From a checkpoint of a small mixture-of-experts model trained on Wikipedia.
Size: 13 layers, width 128, vocabulary 4096, 64.3M parameters.
Training: a variant of SOAP for the experts, 2905 steps.
Below are experts of layer 2 (counted from 0) of a mixture-of-experts language model. Rows are named router (the router's row for the expert), down (a neuron's output weights, with its number) and show model dimensions 32-63. Each number is 128 + 32 x the weight over its row's rms, rounded and kept within 0 to 255.
After each expert's rows: a language model's description of what the expert responds to. This comes from a sample of Wikipedia text that the model never trained on.

# expert 62
router [ 73 151 133  99  89 125 171 187 110 167 108  36 131 146 143 110 141 101  67 149 138 141 158 112 143 141 147 132 148  66  88 137]
down0 [180 154  89 148 137 132 164 145 100 180 106 149 109 190 116 127 115 124  76 172 167 141 102 134 143 105 103 144 132 152 118 137]
down1 [111 122  66 139 166 136 105 121 185 142 121 163 165  99  88  90 148 228 107 151 138 103 121 131 142  96 141 118 103 101 158  71]
down2 [131  64 127 122 130 110  97 209 131  91 117 122 109 193 110  71 104 123 186 100 183 103  76 151  85 105 132 134 125  98 137 195]
down3 [ 96 117 137 103 134  60 165 101  88 145 137 134  95 120 137 132 112 162 151  95 139 103 133 204 186 117 133 161 138 106 166 161]
down4 [176 118 141  90 117 114 108 155 162 151 134  91 168 140  96 114  93  90 167  98 140 172 133 102 112 168 135 159 149 106 189 170]
down5 [173 192 162 173  86 128 159 142 133 132 100 132 151 137 120 154 173 130 145 165  90 205 115 163 114 136  26 167 104 138  89  99]
down6 [131 120  98 111 171 131 127 110 126  59 165 175 105  84 132 127  81 130 190 145  98 121 114 175 139 111 125 142 141 192  74  71]
down7 [213  58 115 151 122 125 162 164 121 188  80 165 139 149 112 137  81  79 143 188 160 109 166 175 101 131 141 119 200 133 134 159]
down8 [102 123 145 120 109 171 114  69 146 117 125  97 136 190 129 120 147 156 151 131 125 139 124  82 157 120 168 144 150  87 176 157]
down9 [138 114  93 115 138 157  86 167 118 139  72 138 164 145 125  61 140 144  92 130  75 122  83 125 202 102 104 149 110 123 154 148]
It responds to: Inner syllables of European names and places, especially as, enn, gl, such as Vi-enn-a, Deg-as, J-enn-ings, Dou-gl-as.

# expert 0
router [ 79 158 124 126  89 116 155 184 151 149 143  84 138 152 117 126 138  56  80 145 136 131 128 148 149 124 188 151 108  23 105 145]
down0 [158 209 104 107  93 165  48 134 204 103 166 175 136 149 138  94 117 151 112 157 140 169 112 127  70 111  79 159 108 126 175  78]
down1 [135 136 178 111 120 207 140 132 146 140 178 112 145 146 156 206  94 141 147  90 120  84 176 112 166 143  44 143 180  93 185 104]
down2 [124 160 135 109 135 111  86 123 103 125 102  91  77 146 115 134 114 128 150 141  86 118 138 109 106 115 167 108 196 185 161 173]
down3 [156 162 140 111 110 178 134  58 144 108  13  98 112 160 148 149 145 175 118 108 176  84 111 113 162 140 151  81 190 149 123 164]
down4 [140 138 116 111 129 111 123 205 106  68  89 134  86 119  68 192 193 109 117 161 135 101  95 134  51 191 144 143  72 161  84 149]
down5 [ 91 154 147 108 170 157 106 142 140  93 117  90 125 105 247 152 138 117 162 127 148  72 114 116 133 143  80 128  86 158 110 177]
down6 [ 82 161 178 117 140 117 163  35  61  97 111 149 113 156 144  87 150 147 143 118 128  96 203 139 129 115 110 141  86 108  88 129]
down7 [182 162 106  96  98  91  93 130 130 174  73 133  89 116  92 167 113 103 127  98 102 126 115 142 115 151  84 147  74  72  85 124]
down8 [154 184 108 138 139 228 150  94  94  94 130 112 152 136 198  86  83 144 133 106 112  95 116 130 130 103 109  47 157 158 119 119]
down9 [123 196 118 129 149  79 132 156 113 159  99 106 151 150 145 158 103 135  93 106 153 179 119  86  78 168  93 135 194 183 126  98]
It responds to: First pieces of capitalized proper names, often in tables or lists, such as Ch in Chronos, T, D, Win, Southern, Florida.

# expert 50
router [112 158 108 115  97 109 151 191 150 159 136  61 128 176 145 104 151 126  68 169 135 150 149 153 146 124 156 163 124  74 114 169]
down0 [154 202 154 165 186 200 142 147 120 116 121 111 140 123 158  86 123  92 109 135 101 106 147 122 164 111  41  95 153 126 157 132]
down1 [210 144 151 181 155 190 157  79 133 119 100 156 128 127  96  72 135 125 129 131  95 149 178 121 152  89 134 146 105 154 162 131]
down2 [ 87 186 122 165  43 142  57 164 152 177 109  95 104 126 136 124 151 169 139 166 156 176 104 131 109  80 113  93 105 180 159 183]
down3 [ 76 100 113 117 171 113  98 148 171 173 127 158 150 115 146 141 117 196 156  85 125  99  98 137 100 152  96  80  89 195  83  95]
down4 [199 159 179 109 113 111 127 132  96 158 118 106 110  81  92 121 108 157 127 100 153 159 115  83 107 155 164 101 137  81  96 183]
down5 [ 71  95  92  96 133 131 104  91 152 151 169  65 111 126 156 178 100 167 104 120 116 118 145 142 120 204 153 100 151 169 127 166]
down6 [114 170 140 116 213 104 109 167 172 153  69 194 151 121 131  93 119 102 147 128 121 115 112  84 133 116 128 116 129  96 211 211]
down7 [154 118  78  85 119 124 133 107 149 108 151  60 136 128 201 139 162 136  87 125 109 158  94 172  87 188 143 148 140 115 166  87]
down8 [142 117 125 119 146  86  81 144 139  57  96 138 104 155 137  80 110  58 180 212 146 151 138 139 167 100  82 100 164  98 138 172]
down9 [137 189 110 173 137 151  92 183 154 129 138  69 119  78 142 155 144  70  99 124  82 158 128 138  87 143 133  83 169  86 144 122]
It responds to: Syllables like un, ur, mit inside names and words, as in Osas-un-a, Catal-un-ya, D-un-bar and trans-mit-ter.

# expert 10
router [ 84 168 120 140  59 126 147 162 118 129 171 128 124 161 125 160 155  91  77 164 123 149 116 111 137 135 196 150 125  48 149 136]
down0 [150  88 147 128 106 132  94 136 162 160 144 134 176 141 122 118  67 126  82 120 161 145 129 117 109 134  67 108 193 187  99 143]
down1 [152 114 148 146 164 131 132 116 109 127  97 146 157 143 132 133 124 153 137 103 140 159  88 145 181 108 102 128 111 159 117 176]
down2 [128  67 113  77 137 146 160 129  75 135 140 147  98 127 189 228 110 171 113 147 104 100 135 130 161 105  94 113 117 165  90 183]
down3 [115 154  80 214 104 130  57  86 136 122 125 109  56 110 169  76 108 153 184 124 132 152 134 106 142 153 128 154  92 140 139 220]
down4 [133 136 138 133 150 112 122  71  97 111 141  99 110 143 129 122  82 154 131 111 164 147 164 156  97 140 122 150 124 114 151 141]
down5 [ 69 146  65 135 107 129  55 109  77 105 109 140 145 122 137 153 100 105 191  82 156 165  75 124 129 198 146  78 105 159 149 178]
down6 [107 131 165 154  87  92 149 202 164  89  97 182 140 100 112 106 112 176 118 103 109 117 146 115  74 161  90 183 169 146 115  58]
down7 [141  64 162 107  87  66 113 146 123 144 154 122 111 174 115 200 103 110  92 123 146 140 142 103 142 184 104 160 135 110 183 154]
down8 [142 119 124 196 117 122  82  85  87 195 196 115 100 129 115 161 138  83  74 186  93 128 124 152 106 113 100 112 178 123  84 161]
down9 [ 88 130 141 141 155 109 144 155  45 160 103  92 149 134 184 174 174 111 102 104 114 112  71  96 183 128 114 102 154  88 132 127]
It responds to: Word-internal pieces such as ill in disillusioned and thrilled, ft in rooftop, CO in COVID, plus sentence-final periods and semicolons.

# expert 49
router [ 77 136 115 114  79 102 166 170 145 122 124  91 115 127 158 129 136  53  76 144 134 110  99 114 147 175 160 135 107  76  99 111]
down0 [154 134 190 185 130 164  61 147 136 123  43 118 158 163 161 124 188 161  97 105  46 161 121 160 133 128 136 132  54 109 105 128]
down1 [150 106 168 182 117 125 149 114 126 104 166 177 138  89 141  78 111 130  90 123 122 120 114 135 127  75 159 207  86 120 169 116]
down2 [138  95 159  96 122 109 115 138 192 172 132 109 108 127 117 135 117 172  86 113 124 118 153 127 148 143 152  93 118  61 224 150]
down3 [101 184 146 137  98 177 102 185 177  94 142 139  89 176 154 171 160 141 117  87 143 112 109 104 163  90 123 171 152  63 154  86]
down4 [124 180 203 123 140 152  86 159 165 113  93 113  68 104 152  95 141 156 114 144  94  99 136 172 127 143 155 142 136 105 105  72]
down5 [124 161  84  97  30 139 163 153 163 163 143  83 119 146 122  66 102 103 119 111 132  70 125 109 179 147 130 143 126 119 147  61]
down6 [ 89 109 113 132 191 136 154 153  56 162 150 182 106 126 111 156  96  95 172 138 142  93  81 108 138 163 175  89 146 157 113 106]
down7 [151 151 134  82 127 156  64 111 103 104  73 172 137 128 128 146 111 106 108 150 132 132  66 126  99 196 147 157  97 128 210 142]
down8 [163 169  94  93  92 121 128 168 128 130 142 126 119 129  61 108 113 123 129 147 110 131 136 100 102 144  91 125 136 147 115 146]
down9 [115  99  65 133 136 141 159  83 136 101 151 121 145 175 144 182 104 122 132 126 158 143 160 166  67 133 132  42 129 131  49  83]
It responds to: The letter z inside Polish or German names like Wawrzyniec, Grazer, plus section heading ends === and table row ends.

# expert 45
router [ 81 149 126 114  88 123 140 192 159 142 134  81 139 154 110 127 137  51  94 139 139 127 123 147 143 127 190 157 118  28 101 144]
down0 [ 90 162 121 154 130 127 128 135  89  68  90 141 118  76 125 144 144 109  96 135 123 167 141 103 102 112 168 147  97 120  90 120]
down1 [ 54 119 215 109 151 119 132  92 153 198 127 128  74 160 108 155 104  79  68 126 119 125 110  85 100 123 110 153  97 127 146 165]
down2 [154 129  60 122 179 115 175 121 153 103 113  98 164 142  85  62 123 163 121  68  89  95 114 135 168 113 167 136 165  83  85  35]
down3 [202 120  83 139 104 136 103 177 120  72 158 122 135  96 108 147  81 107 127 148 138 131 169 105  73 141 143 127 100  76 127  44]
down4 [152 169 101 102  89 109 108 134 153 161 117 152  94 143 124 137 166 105 101 163  96 149 116 202 114  98 133 126  91 156 176 137]
down5 [115 129 138 117 115 132 102 141 130 154 180 147 121 136 114 159 117 101 132 116  80 184 122 165 114 154 125 103 122 102 111 116]
down6 [102  83 162 126 195 156 148 101 101 115  83 151 166 136 175  99  62 164 108 129  91 196  69 121 137 110 124 137 155 148 162 152]
down7 [ 84 111 111 107 158 100 109 131 129 107  73 145 134 188 118 170 176 129 113 149 160 187 130  92 144 142  49 164  91 151 150 140]
down8 [108  59 161  87 111 119 122 122 183 141 137 158 151 127 120 118 115 134 112 123 165 169 115 107 165 139 134 154 102 145  95  95]
down9 [126 107 155 159 107  67 118 149 125 152 126 125 152 150  55 165 112 143 119 157 157 118 116 145 113 125 156 156 138 171 151 136]
It responds to: US place names and sports words in tables and lists, such as Washington, USA, Los Angeles, Toronto, Mexico, Racing, Records.

# expert 56
router [ 57 153  92 118  66 108 163 169 183 122 118  89 110 124 136 126 117 115 106 136 147 149 110 111 121 146 201 151 154  79 116 148]
down0 [162 130 124  84 106 103  97 107 152 122 124 151 164 145 130 104 136 133  66 151 151 136 152 110 108 110 128  45 106 125 175 131]
down1 [107  94  89 109 125 111 108 131 164 119 154 188 112 152 191 112 160 136 128  64 154 112 191 119  97 162 152 124 129 123 150 107]
down2 [145  66  77  94 124  75 116 109  64 110 145  93 109 119 113  51 107 162 143  81 147 147 117 108 102 163  58 129 128 111 121 137]
down3 [145 117 152 169 142 115 107 127 133 148  89 125 132 112 194 137 114  88 116 120 139 140 123  96 179 129 173  97 117 154  72  89]
down4 [104 115 184 181 159  92 128 115 149 137 157 202 109 148 126 148 159 177 124 105 162 142  61  95 198 140 124 134 109 135  98  91]
down5 [111 144 138 132 205 150 119 123 211  87 102 126 116  59 170 148 127 146 109  78 151 124 145 144 158 133 145 160 117  89 136 101]
down6 [116 164 156 187 136 121 131 192 120 122 130 159  73 103 156 139 156  99 137 148 144 123  83 149 151 152 113  98 122  75 123 114]
down7 [ 86 129 160 109 113 150 120 110  98 175  57 107 131 185 152 149 179 122 136 121  78 115  78 141  72 105 114 119  98 110 126  99]
down8 [113 117 116 109 138 134 123 143 144 100 148 116 172 174 153 173 185 170 133 199 118 114 196  79 128 129 149 154  73 139  86 196]
down9 [109 117 183 116 134 117 132 120 120 191  82 186 118 174 182 117 139  92 167 147  86  88 137 114 157 135  84 106 123 139 176 138]
It responds to: Decimal points between digits in statistics tables, such as 8.8 and −14.8, plus prepositions for, in, on, to, due, above.

# expert 54
router [ 83 141 123 105 103 147 118 173 156 162 147  61 143 112 136 129 131 112  84 148 151 106 114 125 123 144 210 152  84  46  81 162]
down0 [ 90 120 134 102 112 135  92  46 103 139 125 122 112 119 133 185 112 149 142  86 179 139 130 107 184  89 132 145  93 130 129 162]
down1 [ 74 113 157 114 167 137 146 131 107 129 109 109 154 121 126 142 112 185  45 137  95 152  88 105 128  66 132 133  46 150 114 114]
down2 [152  97  68 123 112 103  58 124 172 132 174 117 139 117 165 112  72  98  84 193 157 186 111 152 164 186 117 103 161 121  91 116]
down3 [ 36  87  95  90 165 116 146 161 146 150  90  78 149 157 157 109 118 119 129 129 105 195 154  97 172  96 191 146  97 132 105 172]
down4 [121 106 144 137 128 103 141 131 104 154 114 123 147 134 153 165 128 194 100 170 117 177 118 155 149  92 117 136 121 103 138 130]
down5 [183 151  77 127 113 128 114  91 101  85  83 122 167  80 116  73  94 120 172  79 161 186 204 100 111 127 147 131 141 175 148 129]
down6 [184 167 139 161 106  97 126 130 156 155 177  91 135 199 195 137  95 148  93 146 188 117 133 123 158 142 141  98 135 181 124 104]
down7 [162  93  92 179 110 148  85 110 144 168  93 171 115  62 129  93 140 178 101 157  98 190 149 127 133 137 116 169 128 148 191 123]
down8 [134 131 107 152 171 130  94  96 199 105 114 118 150 161 157 143 108 180 127 139 123  86  70 141  96 120  97 129 135 109 134 156]
down9 [162 134 177  97 138 117 182  88 128  87 143 119 106  84  96  89 115 146  67 141 134 148 150 114  64 152 133 160 136  90 116  86]
It responds to: Word-starting or internal consonant pieces, especially rop in Shropshire and Gastropoda from taxonomy lists, plus Ly, d, pol, Y.